Below are experts of layer 4 (counted from 0) of a mixture-of-experts language model. Rows are named router (the router's row for the expert), gate (a neuron's input weights, with its number), up (a neuron's input weights, with its number) and show model dimensions 0-95. Each number is 50 + 10 x the weight over its row's rms, rounded and kept within 0 to 99.
After each expert's rows: "gets" lists some tokens that make up at least twice as much of what it gets as of all text. This comes from a sample of Wikipedia text that the model never trained on. Tokens count by the router's weight.

# expert 4
router:63 38 38 32 51 47 51 53 37 40 43 62 55 61 44 39 62 37 58 49 42 59 31 48 48 32 53 46 47 52 61 48 58 56 46 53 66 57 49 59 36 71 60 52 55 54 40 36 46 54 59 63 58 40 59 53 44 70 42 47 41 45 54 68 43 50 39 44 42 47 59 31 34 49 41 48 49 45 66 64 37 66 69 55 57 69 53 52 50 39 51 41 53 62 30 55
gate1:65 47 55 42 42 49 53 38 53 55 43 45 36 51 54 52 44 74 56 47 50 48 45 54 39 71 64 46 48 58 50 59 48 67 62 60 64 57 56 51 55 61 56 43 45 56 47 50 74 48 52 58 60 77 59 56 65 62 48 64 77 56 59 48 49 50 42 50 47 41 52 40 45 51 55 42 48 65 50 47 57 45 53 45 56 67 49 70 42 44 59 57 17 43 50 61
up1:69 58 42 44 41 52 45 52 53 53 38 49 36 40 72 55 42 75 67 42 54 58 53 55 46 64 56 48 55 59 49 48 45 53 49 52 58 58 56 59 57 62 53 41 39 59 33 53 75 52 43 53 67 69 50 60 59 51 51 56 73 43 56 36 56 53 53 49 38 44 65 41 43 47 61 45 48 69 53 42 59 43 51 48 61 54 45 67 62 48 47 66 23 46 58 55
gets: "1", " | ", "2", " ", "0", "4"

# expert 0
router:62 52 65 49 58 56 27 47 49 37 65 57 68 46 42 40 43 65 48 50 35 60 53 50 65 50 43 71 49 40 49 56 41 38 57 52 46 48 37 39 49 47 61 61 55 57 67 42 40 47 56 37 32 66 51 49 67 36 52 59 45 58 48 37 73 41 39 59 33 45 56 66 59 37 47 57 59 46 48 40 51 44 40 53 49 42 43 45 62 53 32 57 68 55 47 55
gate1:47 42 54 46 52 32 49 61 67 43 54 53 50 58 49 61 49 48 47 43 38 40 53 50 30 49 52 53 58 48 48 46 61 50 49 58 35 55 43 50 51 70 40 67 52 58 56 44 38 36 47 43 45 56 62 42 85 48 35 36 55 50 34 41 48 45 41 59 44 53 40 47 47 40 68 54 51 27 39 70 54 49 55 52 47 67 37 46 39 35 56 72 47 34 42 47
up1:46 41 57 55 50 36 49 65 61 42 50 43 39 55 44 65 51 61 40 39 38 51 55 41 29 51 52 32 50 46 38 37 54 51 44 55 36 59 50 54 41 54 66 49 56 47 48 57 44 54 29 38 38 63 60 48 70 42 25 61 54 42 36 47 43 49 43 52 55 40 47 55 65 33 52 58 43 17 41 58 45 54 58 43 50 54 29 52 50 48 43 71 59 47 48 52
gets: " the", "'s", " The", " of the", " was", ", the"

# expert 15
router:80 48 76 41 60 55 63 41 49 44 50 52 26 56 52 50 43 44 42 49 38 60 51 58 48 47 60 38 51 65 42 51 63 35 58 53 31 61 55 31 57 54 60 49 42 56 53 54 56 64 58 63 52 34 58 49 68 49 63 41 59 39 65 45 42 64 47 49 61 56 44 65 46 64 41 60 47 62 56 45 42 49 59 43 51 61 66 54 67 49 52 47 49 49 36 43
gate1:60 33 66 47 56 36 57 54 49 58 64 45 53 52 29 48 73 49 49 59 42 47 49 15 59 35 50 52 43 50 61 46 48 55 47 53 46 34 44 36 46 55 57 42 48 35 40 51 41 34 63 41 58 58 54 64 57 53 46 54 44 51 63 48 62 63 63 49 61 57 40 65 39 25 63 58 61 49 38 59 57 48 41 30 49 51 63 46 55 46 45 44 58 52 46 46
up1:62 35 62 45 45 18 58 53 51 49 43 47 53 54 43 54 63 46 52 41 42 47 39 27 58 62 63 51 56 56 64 47 52 64 45 57 46 36 34 46 56 67 61 48 61 33 37 65 52 44 55 47 55 50 53 71 61 60 43 53 56 44 68 39 46 48 53 52 42 44 39 41 42 39 49 46 45 40 39 61 67 49 47 27 45 61 63 54 46 30 50 66 47 40 49 43
gets: "\n\n", " in", "\n", "==", " in ", " for"

# expert 1
router:40 40 60 47 33 48 44 56 42 48 50 51 36 63 44 43 43 51 54 49 39 52 50 33 54 47 57 49 37 37 50 46 47 48 37 42 66 59 68 76 39 63 68 54 59 27 53 42 55 47 43 52 34 52 42 36 35 57 28 60 38 61 35 27 62 51 57 45 49 34 55 50 64 57 57 58 51 57 42 70 45 45 58 60 49 47 52 47 45 50 63 58 62 56 59 47
gate1:45 44 56 48 63 41 62 44 31 35 40 65 53 54 46 71 33 53 67 65 51 44 71 44 44 46 39 38 42 58 53 63 52 45 50 51 20 48 51 51 64 44 39 59 59 45 46 54 60 60 51 27 47 46 50 55 49 62 52 41 50 51 55 59 19 71 53 58 49 61 53 48 54 53 48 46 51 51 39 46 45 61 33 46 43 56 63 53 65 45 53 53 48 44 49 35
up1:44 39 57 45 67 42 50 57 36 44 50 65 57 53 50 62 39 47 75 54 57 46 66 39 38 53 50 45 48 67 54 65 59 45 69 43 25 41 57 61 54 50 38 51 64 50 55 57 63 59 61 48 58 52 51 62 50 60 52 32 49 55 55 59 31 57 49 46 44 44 56 56 48 48 58 43 67 57 46 45 51 73 37 50 47 54 72 60 52 47 45 61 33 65 50 30
gets: ".", "s.", "ia", "9", "8", "000"

# expert 3
router:48 51 53 67 48 63 42 39 40 60 56 51 39 60 42 34 44 56 37 52 52 45 59 62 58 56 74 43 43 56 48 62 47 43 76 55 69 44 74 51 52 39 55 50 44 49 36 41 41 55 51 47 42 40 37 52 42 40 39 56 56 45 34 50 61 45 36 54 72 45 50 53 41 65 38 54 69 43 57 62 44 67 50 60 55 46 60 37 51 40 62 63 52 65 56 50
gate1:49 66 43 53 50 39 40 46 67 27 45 31 57 42 55 56 47 58 78 43 58 56 54 50 63 47 61 74 58 56 52 45 33 55 59 58 55 42 41 52 54 54 33 64 64 30 53 42 52 49 50 25 43 47 58 46 50 51 40 49 51 42 53 55 55 49 62 39 38 38 49 38 63 26 62 48 50 50 54 41 43 35 49 50 52 52 43 47 46 68 67 44 45 62 52 53
up1:41 53 31 49 63 60 62 57 73 20 36 53 51 55 45 64 52 60 72 58 56 49 54 45 53 61 65 68 49 61 60 57 43 48 65 54 61 45 51 60 55 34 28 51 56 57 80 40 58 53 42 46 43 49 55 53 56 57 34 52 50 47 46 54 62 53 67 47 48 40 43 39 64 43 57 46 51 51 43 50 39 39 47 46 39 50 57 46 42 49 64 51 42 59 40 58
gets: "s", "es", "ed", "ers", "er", "0"

# expert 12
router:36 44 48 57 60 33 43 39 52 40 51 46 52 53 43 60 41 52 57 57 49 49 69 54 47 57 31 37 43 44 50 48 32 41 60 34 31 59 47 52 49 37 58 54 40 46 56 44 54 77 43 67 52 50 52 63 38 55 42 60 50 61 41 67 31 51 50 71 30 47 59 50 33 53 49 54 55 45 67 32 58 41 59 47 61 44 50 55 29 57 39 48 50 45 46 35
gate11:56 54 57 50 39 44 44 66 47 62 52 36 57 46 58 76 37 44 70 30 54 40 44 60 44 46 41 56 58 48 38 43 43 57 52 52 48 29 62 42 70 40 58 48 54 58 69 53 52 48 41 68 44 61 45 54 55 53 37 58 39 42 50 53 58 68 57 56 38 62 64 63 49 51 58 43 41 51 71 54 42 52 42 52 54 54 28 67 61 55 48 36 62 59 47 52
up11:37 47 43 45 52 43 44 56 51 45 56 49 61 51 50 59 58 43 62 33 48 50 46 56 47 56 39 42 53 51 38 51 46 58 48 52 56 38 51 40 55 40 56 30 50 58 66 64 62 53 48 70 33 53 48 49 47 42 40 55 50 46 48 72 56 55 48 48 33 48 68 42 41 44 44 53 39 61 81 39 47 40 17 53 47 58 24 72 56 59 45 37 51 52 48 46
gets: " |", ",", " S", " and", " B", " H"

# expert 13
router:57 51 42 53 68 51 37 44 71 65 47 49 60 42 39 43 44 51 39 55 36 52 53 60 66 53 40 40 51 38 52 53 43 52 55 37 55 59 58 58 45 49 48 70 38 55 37 54 50 52 44 59 72 60 61 40 50 63 57 43 56 32 51 39 33 57 46 59 61 50 39 43 59 44 31 70 58 53 54 70 42 44 59 61 62 39 71 37 62 36 59 57 42 40 53 48
gate1:66 48 67 48 56 44 57 62 47 66 44 35 45 61 53 44 49 61 67 51 39 39 39 55 45 38 45 54 54 61 45 43 58 62 31 52 63 41 47 48 62 65 34 51 45 54 60 62 62 53 52 62 70 31 51 46 45 54 43 61 32 44 69 62 71 59 49 54 62 41 55 49 39 43 41 42 28 58 54 61 53 53 62 44 44 39 41 45 56 52 31 61 55 57 48 51
up1:49 55 56 48 43 22 47 53 46 55 41 34 31 69 44 56 52 57 74 50 43 29 55 60 42 53 54 49 49 66 43 46 54 60 39 48 53 51 44 57 55 57 37 45 43 55 54 65 56 39 61 58 55 30 38 49 51 44 35 64 46 52 61 69 72 55 45 60 63 52 62 64 46 65 49 51 21 62 49 58 48 56 51 45 55 33 56 53 48 44 46 49 52 57 52 57
gets: "\n", "\n\n", "| ", ")", ".", " and"

# expert 11
router:59 75 40 32 57 50 53 50 30 35 38 60 53 45 56 49 33 32 62 65 45 55 41 54 57 55 47 48 50 47 65 45 48 57 50 51 57 42 47 48 45 49 51 65 52 42 54 45 43 60 54 56 47 39 51 61 70 58 47 29 49 50 48 53 48 48 41 52 42 57 23 42 42 68 46 45 70 45 63 58 41 72 58 53 61 38 68 49 57 41 59 33 59 61 53 62
gate1:53 53 50 72 50 54 55 70 39 65 55 41 52 51 46 59 53 62 50 58 47 57 46 39 44 54 44 45 67 57 66 66 72 36 60 61 53 47 40 48 44 50 49 37 63 57 48 64 48 33 64 55 60 37 66 39 56 42 40 64 48 55 35 46 44 48 49 64 74 49 37 53 54 60 55 68 29 38 45 42 51 60 31 41 47 46 40 49 66 52 51 48 41 61 48 53
up1:44 57 54 74 52 64 51 69 50 57 49 29 46 47 49 52 51 56 45 56 56 50 52 40 46 48 38 48 59 53 48 65 51 27 53 63 54 60 37 50 54 53 53 31 59 49 55 61 58 46 61 53 61 36 61 45 60 51 46 55 43 55 29 31 45 44 57 63 73 50 42 54 50 74 52 65 35 35 42 47 64 53 36 50 49 34 43 37 62 59 45 49 49 66 42 61
gets: "1", " | ", "2", "-", "–", " "